Experts of a small language model: 4049 steps.
Below are experts of layer 6 (counted from 0) of a mixture-of-experts language model. Rows are named router (the router's row for the expert), up (a neuron's input weights, with its number), down (a neuron's output weights, with its number) and show model dimensions 0-191. Each number is 500 + 50 x the weight over its row's rms, rounded and kept within 0 to 999. Numbers have three digits each.
After each expert's rows: "mostly gets" lists some tokens that are sent to it at least half of the time; "comes before" lists some tokens at least twice as common just after its tokens as in all text. This comes from a sample of Wikipedia text that the model never trained on. Tokens count by the router's weight.

# expert 76
router:471517515528535431597540507465582461497510555537459618527519487494492518495523593430439588555558480571554457444491634433527546568405517499472575517532482474453453438490544582572388448514467527457517540483465509536466515483473502554470529530531600515502568471480511430522416461539460529494448499497497489495480575594457473536521487457532486505557551464501511529523545465439482453545467479444474405498553560494475484504391455600422437421560497497487390490436517523470480532462403516469459647419618556402532587524527417479477531466466512478489485557460425455436442428522506489470
up8:503416432529435397490550514405519465447489469516436473372483526470524446502534515486526467566527458494472436478522453571505474509404489470539569514492512481476600452552599551533559505466510507408577376405562482561554408489573454435508480500513522545396472500519560421427532453477549515408571517489517551485558590498464541541509480441511563387509534503471539506495561419504521547405496547537504551516549499562583553498503481581549553530445490499524411531645582477489490491510532488509449504543574467512542455468515496550476522491497444413552447490543459440465458461636544489533
down8:466469464511447430526530529379494464547531523534489439493468466445528430553534484563464464573564536434538467545555480488531529494475494461429530354456604572543446559471507547549510527510502503504499570535485579486551579531474501388508551515460544517520466556468454482455479391507559420521414536467464485488645437452483584567478472482572474478484514478489508622477456509470470565484529493521464435415470527451540452554590493538398462463515584532483509418582482490508448494561514489479563452502562398516534576534456446604479548521530580444519501555391559500442463441507419508430
mostly gets: "act", " work", " season", "lect", "tion", " used"
comes before: "ed", "s", " of", "ing", "ive", "ment"

# expert 4
router:453453482450529445525547494588540461510538537485585529471563475474537510511529437434385604386487609449548526522402490420480462511447532554483513562588454450553477548429569475523485557620527470511435533439433537426628502545571490439513463505541536491504444519477550439488411519531523456484575599537507537419530439610441523519523492452554447417408551433492570466507491507540566420453509456491523492575551464456474540470542514437545496571429478523480552426554559494582511497481498460575523451538431532444582447534508446504566463547522488447488530493508478457468488557513438471574
up6:440456435450512602492518546527593565507540458503563534448550555576517564516532458433513476532473494499503539586483543416494463512563487484497534561511502538494439495466490542538545523490482437573490482429506510506356494525475490389531524593500534477534554534561525470464514448471466477528589500457503462433534527461412558531446572458575466491594459483422493452554477446444466622421512637446555477553503460498511492415491511489574622532485608477372562489551458529486477431435484475401561518517527518466496501565499562519503486483443536445533510508529385386488529502390468535510
down6:529518488487563558569547442511395498502482535498447415553478419461530461491504455518448474457499450436494430543523475489503546529388366529555530502400430446496559469496599384519482394511473486488573549418538523489577451506511607491550575456496464483520481565474387481498536526589441495424465543545540484608563502594492480549520476507490494491436490564567452443577555538585442453489513515525541512431546495434486547566540504454495468501416488387544483498483491555538556530453479488516436423426516506490478480539613450568467431551613490527528466469438527517472553503448477412517
mostly gets: " his", " her", " also", " their", " its", " not"
comes before: " ", " be", " re", "n", " a", "v"

# expert 44
router:567498515515442480478474398544414504458485454522533504462551539442534498488456431523542473501535422518463455529497490517535397481372505506535524490525519653549487596550548527496594470574477397478515422462482444476560531444549462521453480416498505519437486481409497491452459504573428516439552539499515461497484528540453396527532501548486585508483505427471464492535494421489551540521601463491493582542412540483577528517560460508572524514516520484459559668539490539470479551522473554387426516492398540539442416418550518533539508482503430522504514491505466499591501586606582514421
up7:431422483564490546425438491489533590418570514477498506475492483486538458545458472481511469499440413474514553510494524591536520483441566557582484576547504449401567494568503635514566467553502527430473505490530469454483563491327606491500510474580428472555494471453498518520471557541454499530590455542426471453405538564381428480594499512413528445470566437537535454442474497498405563560518514500570524459542457535503478602497558484455535519569474590451479495621497602507480428469480499505460492514498521554384488484524508466473471553520589477511522507471527500535426531494469532464
down7:405437497603423441489500503424508494499525432517465500484513463513567456484419493448471470543507455414495487478441485388439383598448484476526431502571505457470497481437430494503463531440484548465487567547475415506450574476550517506480515513549536454556527483416535524598528513542388539597428475503493547518483509451530489554481458559532512500481585489550499406561490483617574540485518507579651572500537537519520540555572525440524554504537540514486401520567520613563467457540486446572489465513449528495490621593379481498528507485520495494410423461472557455513462458533506479467
mostly gets: " he", " He", " This", " It", "lock", " but"
comes before: "s", ",", " of", ".", " and", " in"

# expert 39
router:509469493483514456495500496516457466433495412466459471463542502587502496430569620482538497497575494467471578594430460555449437592487502459511463556532443597482510486502533442467432501445505505499570513538541506483556405553507536414463518520439586474451516479521470563486484565450440614436521437516559471530616516471482454529478507514477522504548430411518445484586519521484535548464501537554377553437484488403505473377500593515491472502451410515577509516481565415497475450424550527585496520499456413392439452484534499579396522528548596545602490438447524533474502479571511482512
up17:439482512472391402443436485503525511484545508586578526424541470486494538439552454598528445529580492493543475421466553469487393504539524610484426481589536431544511514524422505496509526482432528463517493533493544440477466464452520552565633438575527498539451494469446477463505568515399592563451436509502434433476589541478544451498525495587500385492490460387533486522384511417435427482493516478500522473486491547502508529516527557461567492497466564496540511524588575510469567510506604483460467574433533486483552541561436404473483546494446500512580499500521460462563443575431556554
down17:354475500417506526483539491446496506474525490492517535485485460580501501548501522409482626478505492517494537433567464596499476436423537580498389548419492516463539452539411537499448452504488488494534589400477484409480552428565477531444447537416574533538584543480486518506375538565489457424515454572501498452451535440519466479489559512472524542546523488477537507457472548520434576591477491543437590535410409515562575522461563533433474495560537564527525505461493519449484436472527518502478446426497490579494487458494497569540437520471474488554567630487488489603560604595457485515
mostly gets: "′", "″", "°", "0.0", "^{2}", "±"
comes before: "\n", ")", ".", " /", "T", " mi"

# expert 67
router:467519474529487493444582463508542551534515436495599412533461457520564492409490498415541438548576432407516508483560556448490440485524556521551532483466534484578513514554557484447467489565454496454513570532479506516498509453547416470490497567531547592571572633466467439499466416527489581461492525421471470514499526474568464495519481525491532462378531452501520391499560501439515514494573414527412402547555514508473436468527356470509443529547511497476552532562486602633496487450552462501457601429412546515461438494465543510448456428535489523434473544519505477606493494456544488418
up0:530493480518541458502393546467437513455462481527420433441464545546521532537515579481601537451456536526572562546494613527442550530563560385493537504444535526537475519512502478475491536411527501472528551427527481466519500508428460554464601578347521447482480487554460518573500477405492490592525397535444405472528527573457541584413484392534414482482509432472417478414491537511487453604441534458536490575559490493528438473482519534534492495491532556475520464528506522557485530463394492509566535455498511401451514502471537521484432457546451560431573517540440520576547435522548604498
down0:442524514566497599448470542488554547425483486470529424518450471468497575548473559446440489574535428485543549493549469517529402454569428529415443534479575500380634516516530537493507438489459443543472463493557505525534539473515447534481489514461478515580545479490462528505535496449440542453579544510516441470559493514453478493528449503461460480452378509546422518567463467517493542539548401442616437543561488530421530382510502517437542473511561476454588610494510604612504503432541460528550493362425542453485596445524476523485534520526519417468538497449524485388501524458550496474
mostly gets: " player", "ney", "other", " water", "self", " person"
comes before: "s", " of", ",", ".", " and", " in"

# expert 7
router:479543526483563481464460387544490430555503526561450581441493520495548455442453522364535471551490531474517501446534503472517506536525493532522494435465471532479498511511465524526441458527380528522492461514528472540516499522526532476378535563493499521564507517483470472533487448529501507610489598508556464514519542433490385489496447546450452458546511525588399498498472456352493476513575454448520577602433622461538571505414476529433488555466502493519526606394453565545506537556503422436458664514533508501525463456418540449487475548494493484461521560554446474417563430454527400530
up7:432567482491519481534539466635550403557563482472493561415529582439505450563487565471354464502431497421473428499508499486469517504526462454476533466598556506497461504601490516536547499469535508509505469430580514471456455535492456536491442480545598585552512522475505459470503521467507454470477453568487490504618430516435589476489390545448526560547447523427477474490518522395453474436532463577571593496542494590567485360514477574499538471511518520473487499591432473532527557560481491572488493455467511476473468552522495412559519518479476506558467473550495497417355393481528453472
down7:456461398447535539511555454474486540577546442521532463552517451423441471499473560524546474507626578509526513502652535572568554412466568509417447505538449462534583526479457416469526550421478497543532517453558485545526409487535455500488544519545545484523514453471470465463566475531513528510463519546537559528553510512402562441470507466551477474493540499428453481481543532458414476486540389378418506495443546543499493523538427411539436548431429494557505448525492549530491587449469501571463389467480555529533569484411549532471432440528579398465486479474477573477518478496552525371
mostly gets: " University", " States", "ities", " City", " League", "ation"
comes before: ",", " of", ".", " and", " in", " ("

# expert 61
router:552509507457477516476532542441556549528535469579414494444570471437476484516540554465464446600486607514487471489598510439492540492483471553547573449418533452429634518441532556504572463551478543523508399446461506448589524475535490572508504497604480418484549425538498538510454515465454463479543484497521519474565563435519509488520547433494411521424457511470574400533513562450524518565437583549483560415501398518478537354453556554416549451507552460525498514504539516487494585540486456582411491572477476471417499479553484413512560470469467515496514454385537437505526455440498562548
up2:475568509450486522513595546459442430336523522502503513429478439474511513507521579444445441509488615412517479472531520574549488411506468541554510467490578533451587529560514569427542470528425489394442459451561477475575491563503488490492518448454459352489595575578546596586511524528482439527514505515495573488496588464482517527427529488430492428541462472473547478471502517480520487480440464464463437573552497446533596476493530497545440523529498523477467482547492436502411404499501417550461478468538525506473493511421534511431574426506403611485516500533582390481496522544517511427
down2:407605516515550426505510568396583479497539553532531441457539589561572437523558505538497480464503402532558507594489442514562523513430413544562460557414580426488523554512539439567548517484556490476451457488520596433468595507464473463452577563532536413387510512416536484474560432401520509524496458487482461486491434563581441437560507466432482485485502502519486552469630484479499513553516520393539498449574436473542468494472439489548497523465467538482581420574434502478434534516424536553526524517523384510486508536465482505531570459467528548493455493500532484469430485594437457554
mostly gets: "li", " Li", " Indian", " based", "tri", "ti"
comes before: "\n", " ", "t", "pp", "ber", "ce"

# expert 65
router:481540535487576576523467404495479451537462468506558397494531397640483537487539501440467564464519479575498430482483505466456474442560461570499471462434547571416527469423497574506441451505545477530433468609551531533542549515567535491498524611531494556541519553507395539499476535532583532527548463466497434478520431422521464436456520545431473485507386586487477508502544509439432451482526450577467560518436501430528587487398483429462525629499434500492548481435510487533524529515560504485592539538572480532500467524486459463513420573522586529516497524443529362453525444453566446521
up2:437517440457490528523576487598490455490523498561469464552590459466425470595537573493500508421492441522476479441443448415442448577443394488360527499464576450478506527567519509532498515637526494464487460437562449544575526529407515537447488490473422513430408479508498621605501537511503536462492538495550475497557543606436497490501500540480501439479531484482531527592457459454562429428449525512563521485471487504524365521517550443537453570589443488465517515493510504448472533492499570617578500436431405441459501461427502560522524596483452530533515482486524595527517545477505481490
down2:494511451587489543442422508525557494535536574453506433458408460412482519543476464467539553495514472424544487452447467520530457497458499378491418465468548503492514508483527436519517501481570468396577514446458507634468511473377471532541478535564478492666556475525470557557455500469519602531466525474491465516478501493447550571551481523533472520436552514535519486517437428558551472401585548555533531509411504454527464328558536418507514487580592490409518477461526488562583538475528542538403508478525432557434447486484506467504522462502556493449554485553505561480407513539564470565
mostly gets: " United", "C", " States", " American", " League", " York"
comes before: " |", "A", ".", ",", "S", " States"

# expert 5
router:481531498510520399398546525469468489515476446541572450553572523471590451496429490573466614408507520571447595468510553455521568508551504441575534440526448495515492580433515542458514525575513440526494419607525513413508496431485592387504493433533525539586474498412432468502517481481458425480494468487512559525433445526489456460528511547564451433500513495487404524449507444505550459483516539441449539456465469509507390482490518460593420518557488452521498565480512566477545485510528417531560615428565531482532441602489472508531641444506523572444564492508444473573459496531517477417
up7:570606430517508569592466531551512490507455498492492534506539549501534489547549483540582460437518553420512470620484591474595560392481471503432516531581432525628526464463546460542533534456478468598535420526476414359525520440489450451544522562533589556544514490522506584540518483566482527498470485442471543447508473470512409469471423511552516445527481552506470507537461451584410534458435494453452455574537555439503492495363504491523563550507529447522487529434453453508570468470434466475554511381514460458482511507529500581475490422540492458462530461539497538548523543519505644453
down7:503420504467546443471434505465456466497519489473510575540532485567538549578410478544416510517419515421467474525461541460509549421433521424482494505577463421539542469466515511521466508484615460528550562525537437436518416476502456443525453563518476468465472473478429599561449557549531600573541458446486475482604454534495549533513638479472552469506586475501479591465510544461492631489533470455537487456436493493472634470556548588533568616542482502419398545515483471431510433533501528464433469442585514512436565469499473487536401518558538520465529432504440419516494541556485543510
mostly gets: " sp", " Sp", "aff", " Republic", "F", "amp"
comes before: " |", "ec", "a", "e", "an", "ic"

# expert 30
router:480494414457464458519526464499360441527531438501553469430466525562434414519511479593437437542555512547519561566509556476596504449491566475504486490450484456418498463460465466517509453470485593557568507550506562522533509613457569483558440441438522476598565512531548465424415460553454486527505536434592514506466568506511510560505495593415555606553479478534606543466502452410426471543436535520463523458516422453503472527475482501498577623523558564501559546517469485461535554613465422527445538493458448390538532462476590415486470510458491463536473477458483437512493561512512439471
up7:555484485574501508491495465480372500514470430588533544466411426554556486529470492600615483481458403556554460523475368505479463459462560552503481560555534460467469472501505636480495432558560462472485371429424577481612498525491549472494558434485488450509510577509520559523448389468499421513492445522553513469444477567542450437502545405522495507494589511512510482547508421567513494436483439486523524499525483536448552470545495442453452429423524579481601555461490442542487516562513484504520535529500423441498450511494506512499609578509511488496521502552495498500543384468420621494
down7:447493537448535499491525488479492503489585483440540522401521496588614476466495433527538520465582466449509519547449569543485542540566548597547503450434513449495469487503543549487509571469492563482541453479500439474476519635484505512447432414445563479441436480582540592517502515554562540432518471498580520484506549490515463522554479466481492449489476508465526517459483535518474501500536531481464495517529480466433456478581480492502472475494495448402443570498487528403589635514561510392589451416480472534462400448348476433515606522644472493460475470449478511631420454496430477455
mostly gets: " \"", " Ho", " do", " No", " War", " Har"
comes before: "s", "t", "n", " the", "S", " not"

# expert 49
router:480513495470536442536459546468549427457418518582545500573591506455495551408547530494446522496495468444541563546439479425483483510495457520604430493466489469418443473492480443578501414498551513502537533549492414415392483524429534525422516491569499486463491513486483476439443536558421450422375530473470505508492495492567465535526527541578416435542587559482539497559531519481542476515467498459503498570571611482586519499436421590558533497517476547533535529474515574442470442466429563412546476571543547587440496488530400536464556545441458476553550533610469390454452569476456544540
up2:480543553568455564555499497446458414427423436404482473544486541528461500437460552523559522444484455497569502567569440552545484439478559572552501446538532483495543464579515467570441422508532513437417488465666456503477564473588443563554632520540446514510429504507458601462548465474492533567522542535505505473508578567582546508581456504471518485445533473569504467578521469457444484524464496492477442658556480453500445552485508405579483481452483457493553526543413478547514509503443419586513489538525493444551480498484527500505474503452503475546495358438446506475476465468384497483
down2:510455461535542495463481512490515472580546482583510414535477462531525548508491460492481447595561582424595514441506643514506487459387452544510457484545531473509439513553449527494462505396539525487546485524509582507570491500417500483448464441550517504476548532386514523503456458530489478508501491445448531493530480556470417568544404458502601489497561530489462536468470458484498574444547459554493617401546502431447452437578519524525553559409422536535459549526478532541419650497417444576487509472436441542516518537470482541498611540563535459504451580587540438522447475420528449563
mostly gets: "port", " m", "ult", " cl", "unt", " show"
comes before: "ed", "ing", "s", "un", "er", "ant"

# expert 20
router:492507483541518538480549452619472537542572541546566391510430383476469448536524432548471427502554495495498407431432568594452462436455549453518463587474461498521452463595536441445502501572475550551518439572477443504502618540525570512461544497461464496515435527424483508473507445573496531524446483539538529506446480458545448539527522599484490569379546441532595352515552427513481516457502480542490565455492537496479560596492412542533484600502525489558496470497435478480443431491528521508539465433513476500577457410486480537499614474482478547515525455492493567494464514479480633440
up5:521490550435566489478530588593467417438475503456403435577646550442517498501430466499529569531516494488574468507531499460536407527466401487484464480582477517572492498506529532554529505561613504548530620470500569564441518509517521482568606504499416522565502441560417540453428543508492534508452526542453473392377507467520543530514447464532483514508473491439512483541395494498460425583396481469509490382449524359502503539503563533494510514541467494462489406473455523508580491491557516458450436540401509451522441578487407533474457532488425487544489464507478553517526515517450522494
down5:536406549583442529429593571558493572432554464467530522515453511463494536563486440498438484471513484532449499432460453471475369520416440476506477579520471452519564559509491496505609485529434482534472566475498525498504525482565523456462497491463417520556587477400446529414514469399524379531624483436495477509507487465457516587436537495494434482427525517506553592448473419513519458488545432567600522389580468583570424495486502432483468553523477478565489472535506540554534447452519480496487590464490483464573577498582572477528585571475456477538525525577505533501543513539546599497
mostly gets: "ver", "ve", "ke", " part", "ber", " United"
comes before: "y", "s", " of", "n", " States", "ment"

# expert 11
router:504537417491513617490409504492446477494401496496445464574579468538521567449495534423517575485533482468453485564422506426462561537462457463553482457478497600484501506436506418518445625476487481495577519516588510634492434552545490454408525504586468477452428543516467550577465539523421551427529505504494436510540513594518373532486535502561545554454417458530432562557559453540539501590536518532455539512478432454491421461412559512473468587464416495479550519522575467568455452532525399462410492551504406493433532531484603544478499520508545478484501493478540494499524439529476537459
up5:494524429494512536499499492466556463567474559489522469509563486576559502466453596466571553488492436559505534593463560514539370477391529407466567494410546500508568419445544459475502581507491510507504469461524603531559618455464509527606520496501497545422509501549562406468453482475465484523484583464488472469517546547551545387531469565427440472534459491418434542513460572454456481556565433440466433538486446528489437542449586405519501472475543521447483570511463425482565458568542551540430580465534559467492445437488507568516489490558465505460440616506504438584456531439569488473
down5:536448492520543459532503484510522486558524570519498476582460530547451437534504463553587498516574544433504426508435534508575408508413461409525574498437540512507565568551488493490509518505561501599469433475445425487423584542495601592418462537540530542531549503486531441516530462559435470455455516530413449464515439500526547428433473421483470563521508556543513573580454478425482590540469455485471452404495497517433433465511438479571464600433578469502426567510534455401548354623475524500552539477530574513472470452537534515461495478441485616540534475450501434536515471475460457497
mostly gets: "%", "′", "°", "″", " km", " million"
comes before: " |", ".", "°", "%", "″", ")"

# expert 16
router:550528512479548604444535521425520496538418488477427568498472527523566495512495506569432396491550602497498501439425455550557499472497488457533531498551596502538555480570515477565528433464499460550429558591469523511477570514448423487568542462639439493591467437464527532555442557492502508457498488528520417529512476549449474456516548389446453501504458546469409490541520573406565496588553466556420469443538469444566401491558501512535501496507544508548380474565600534431493388534455421576581567522460493553485500459475460529375461487472464508502488503515532470532507542547453483568
up5:551466552558518534533515450392530494511506468439465495534492530500490470439532518525469485524506545514543446481398549537626429569457618492452384563513468601529558464444452488436501494495550487449530457462524454504503536512456549523449519438457543534542558468539477503369441484602462572489568426524519467381519533545466535404523490527571477548557503511523472493567436548462471539504537500554469548488533482463516498373394612465488420469521491539524563463475466449585462469401548420621520523596499472491526437479568482512512554490423477583513604528555507485538540501411531517503
down5:571537441560584533485443494537504557500557580444491474575538370493427554428517533420495530515532509517469517496485567477471552598441525426523547518436585550516459551480531522527462506504457349606480406541402517529468458525491371483454549598525509531465558444494467545388449521441522461506515609357492414459552506554453486549515542427397408519479548466550492507518536508453551446499444552502502588544530439434463474513530526533467532513411533551517486525499520489522501457547501505585477448502553533462495463390490549452474490451408519542525576527504476470474475575510505492482
mostly gets: "\n", "==", "===", " ==", "====", " ="
comes before: "\n", "-", "|", "==", "The", "==="

# expert 50
router:487506533566590437522490554551461512352489583515495555568524393457487508466402533519502462594509411521506536474521538573441487441457497444467497539512458424458538549580499490547439544525485453487577543538459535478472548494464427543549461516509569526580509583505470445555470462504382546489514493420511456504528511509422447451453465459502516562480551528512564444450502510484503439494402516551547406456541532418433428512393523456458491488539517594515509487558418517487542456565442568421445624517532508599543526550522565505486536497514431503475504615425532506578513484565457609462
up4:499472479415393502512508493465495421515449483529494501479557514546502533594383555541537488564522542445419437477469502493555519466569619553478479549459586643466514565518536558418460462522495586524524520497501476456379486580494471495517442538513466493571437509503554509476502589573494532629564504542494461493464485497416542542524560474556494594526444420458489550476549586504525539563503414447508432441545503554512412441581466431616528471489500381507517435505419508501486521391470509462520499549441543515517533513516449455540447505507442419508542502478437498535461440573428435527
down4:435534531512465455516462661524512585375455524445559431503385526601523561529457543458550493502567453554477415439510494451500469481531487439623452454450503558433493588515510601593432495490521485443481515488494617504526542460520518523503469552559503528459542446519498448532520516504510516519579489447537514557477473561427506563403417448454530525528481531502501477495433572480464549468491497410571470493521447433457460426531449468516481511536560540560621434586491504555638548428449490540500444461462512472538536541505556460432483457453425546544517488529457457477518486545582582543
mostly gets: " out", " up", "app", "duc", "op", " end"
comes before: "ed", "ing", " to", " of", "le", "ular"

# expert 8
router:428473421490522533556533487527378553491537510413548531473499509528467391449453479588499477448464526518554475594494416535449541559533554551572469470563571462520429519545555483540433569566472478476512505478442416501568410495547461470559480513420560498602550546496473515547441551462541514480490521484498490524588506581536517452500564528488543506468392466584543433538543453480494431506511439589516494499558440564518534545554447504535557457451548423411527492413514516474599492577380491483509443481514359430466469563432536499494505509563497449511477597549456537453521477466370509487
up15:529586524565451418433469470543463512509464411485541481528491524489528514471501565602576475487538600562534437415478464499541469471493528467460450492479539525558466437474564414546520455525521454586503506522428515539437549435468409445430474587477488620462501472531475558534536418438481495496480502511439518402529463548458505475459510523504456539503588387567476501542396501487512555475558481512572611496483552504495506459353471514452588440454585531581518518495463436526527412524501424480521460492447484420537571503414573587529512507458485490418545487539472563469494375466601493478
down15:581484530546441519454529421507426554499450557451529531558498517563500494609585448505512493514515541470467498574520548464446524507506486451512437454534497464470492522529433485550479454403543488556470510464469477555370443547552434550446611537489430509528562550471526544449479548578526505461483455418528454441544444467533503526412514594470581460472453485455487498562495502390418477507555499462603579450538496450427565510518481506542533507397477463535567528507433568521595537450553472561493606515595421504519441520532507469506487564377465422486545509514557440465483564414456389568
mostly gets: " to", " of", " in", " with", " on", " the"
comes before: " the", " ", " a", " his", " an", " 19"

# expert 69
router:458460522496521482399533492527503539563548566534538423530502374524517410562468523479470586522524510619514527495542527563460553595460542413582556552461551516485546454482544534529573533527547492500565494557420505424473546475436520431557498485533458469468537465433493479451555413496584484605432464467502578494494460485431388417460426526479473568509501589508540454388479440425500534537446519563555521402489555554503421416568497529538459437530533509520470483467443489579487503509607498396548480482448441486443579550461436521461510530477458563519569433463491565439491490511530473428
up0:574443421547537451460545525400423460454489491547382491425500518518512489543459461428410561594486524620466521451416473574496500453511530460563477534510466451465493507496411466523568465493491543508501504553363505485579448556388437459522551523505506374590553541563539431528501500537557546514433461562521559443503477492493460465482557484455547455508536432462570592544512368485514489536551543535441526506545451618471507494454466511544438479530503482562436589539557554506543519502451454454578499503633537501485464592565558457513456501415505501514553522491508512519460451549524557503
down0:511484491519491466510573500444413537470482539569505496536482431531478494466429534433536521456555527541506507426561527521507445436503471527426491544580495504524532442467482486559524561483600550481459540557471569538457536510569510513476468462603516469553365518516466376441488534532523552537481454474476639524503445522500450547543530540566534462554555487519416504507531433489363430445472499496474417432582600509420483397527486523527447545561455479585480482496459382425494521575556537548399560488553513498546513445482455590607442454467493525477528402474572494452492599465478557536
mostly gets: "il", " un", "fin", " Un", "gh", "ban"
comes before: "e", "ity", "t", "ed", "ities", "d"

# expert 9
router:461453519513410548493434475452576503479464535499491418527555488559536525521509438445495542492567459434531466469527461482445494507469548567514425452535605494422491560578492598552540590516343493500561447449431508511524447459496479479533481465604497400482473452530503594611570431544523429465375510564515485518544479523342540501460505527454469441542592395519536512563420441431544545485494469509447510520448529567487564492518523588529505530543560594526513515466527547552505460523492523511530511470582410546454476499530582476461448492501500526524457563485510437541482392450509445565
up4:490477422583416449521526518503508510470497451523467435603489484555480498496493560517457477502513499544572544487503557511486533469585528489535520572605501498461519486601519555555452523441597506473507457450478568534543492426575545533567548548501511541382568471556518453566516523484586488369494435456526476496545430574458522500497573488497450530536462542568448494577517476555512435523498486429422462560524578474528674471546467568598427480451455518456506410513585467544557520474437447474433534500409458406465437518519538455433462507557510436489519479372538434491507525461425554462
down4:465491474482596499549549538579582518534490468463519429465429482590470452451484465398441445590397549506491518467574568492547508558527536439466510497493496575420582528541500496411511436472457457484546591610611387510454487476582455468500556466573573508490527572405499536517471486572535480454566519516540448494497424496435464495539465574570486451484542454488618474486511441444529545571448528398463562512409514461538572526527479494501484457519470447482484433463443532549543477376521457469523453437502460497508546522504544432519524541522438486521519459434464459594573502451572567582
mostly gets: "s", "ations", "ities", "es", "os", " services"
comes before: ",", ".", " of", "ion", " and", " in"

# expert 72
router:521554511473489569428571558533536458462556392488491500454603532471486495491458496580506519585447534503510523518495426504553508469448475527434536466488541454494502482547449479469511517498449482524544424586508513474520502584410445423535585501519469433567453454626483550496513470532480556582457474604560427510400520477429473534566479518454368503482491506540409469419581480507463570534584461492442607518662533449498540433459529514525545479494554512512483513469559608474492550370515523497560477477407460502529592485546487511449529508495478497448487541511511416435541494590406489449
up9:479459492538521471451354485530486528568500480457550464518470512521483510464409567482510449535537568482547462448571479422443443592447462534478484544529479423487553485402534532447449462448480416463486493607452491598462509581493481465435530527488438476571394510462601499536569540493556534529464577440502533511429557485494483473553504484500481536494497455519540503625484497527481578482534583500455499480507374511452464476541509583498461545535416452466578516510544589475469493511412396534463497580558558536487592471490453499409582515598433466535481460538427422452418579561473514426
down9:582604513563523498522536475434558455542462550478528375457524591521457403469540541402497445544460494479436531525524438475570432547518504487567457487597529509543451508552468506423514527532435535453528528465461553507567505446467389592532466468537577540545549528521540540479445514468524539485450408484542492425409497522445536557565475455546478493478456522536484502410396496514542565519440504587422594533558552466453506502470480478415479453547504556602427469546480480529630551445535524487574439588542509519467517511510413475467508414579569543521497395562509537475461523536466567452
mostly gets: "==", "===", ").", " ==", "====", "="
comes before: "\n", " The", " In", " It", " He", " This"

# expert 79
router:422490441509426476590455399529464502548444571543508532545438466509535516497550466557506378528514483548567405429498474515515526520407507468494541543433471462529555400549535430450478518549533518525528561620480557485482492565436460587562457529458589567491475438508469502539477444515561534549467480491546451510522538616518521518487504478541509583445464430588515449521481439477455469517396556459408486518644536557450379540542475518501430505515553614510524485416431462509465402546497522414583522526477454519431554498422512531477456529457458509522525551523529578468462515557563470463
up8:568511487447531494507478471464557412475437511504491488576488579494535492497457476439417573576460576483578423485485543511460512447467453510501447474534472511498478561565483485517530530492473527463546569525420465531493464508384544497538551517487566523503576480604658453524543535570497502612521457563503480595469605469472548492520464459476414484427488481519539483508465561508482476493521528466472525621545400630462478551575591568671432548423525415528447512458422500472476528447485473445513528534564504505508459429524477448419455453455581484432463504506453467568505564477440517512
down8:448480507501464424463484522576519501406433462496515476550509492440532474464518574548406587548501527500601494527577457441515545516544532508556489459532474518417550394535546500466605459438607561612527405528499510467444441553516499487543456587499550422543494509448459572377531457433463481494508433575477516472546505462443530510566539453477458556507534482488516650551516484516457560494490544514453515493491495489483541545406456444524478468463582521470530508448590467557517490447445480521499550418467462492562463484415487597455518442462502545395482495514455586442439484621610480425
mostly gets: " con", " can", " win", " state", " include", " form"
comes before: "d", "s", "ed", "k", "ce", "ning"

# expert 6
router:559476454463495544516631443572441558510528548468478511467492482507422427456555574572443472451391455544501536552465500567511527530474525513515454541592551453453519435539509474585479574569464477550442421512467453439561453519564488550551460493464542478591473568491407425418499521467594482467527587484479506538534523551447503406513511544471540460426418593530579420518541490543448553564521487566518512476545412530477545525457491588537557446420520440398473444429457513448551482509386489492495470511485404514506476546496506427550493506490512499458541659533470519530544515444410527479
up14:494576480554535585439551547460544480500469508436570526442525544510508534423469507501443414498486549505513487555523534524498564533557454484538493597476411549604496566507490384512630482455578532478505480482440527428516512464504519525449526486537466466474490570466504474461500480540571502582460505513453523484489414492558548499417418485493460509557584491558530483534453421507462440579460390473520514444480532519470352420470491509615588527491501481509542555513500527425475448442533525541442540442428585452594523641545554567479478454483520506436465463521448536416539495510614411427
down14:490513529527480429487471481559514439500541419487485553528468492396504431452474548518483514527576442481478507413534503496443512526478457458458522399511544354402556552452639593475496463461519494523469473558483522469493575432511486469469521435455568506500382536473568441595444570442545386454469532591578498507491515519500549617563537526514478530493491413552503488476556448380520524449459557501568412527495471557474554485489536527378530519526547496640532558455399580529467475525502580537460491536476451524503444463517521421519507490508466446500482590577467490452541521490556526522
mostly gets: " and", " with", " from", " of", " on", " or"
comes before: " the", " a", " his", " 19", " an", " her"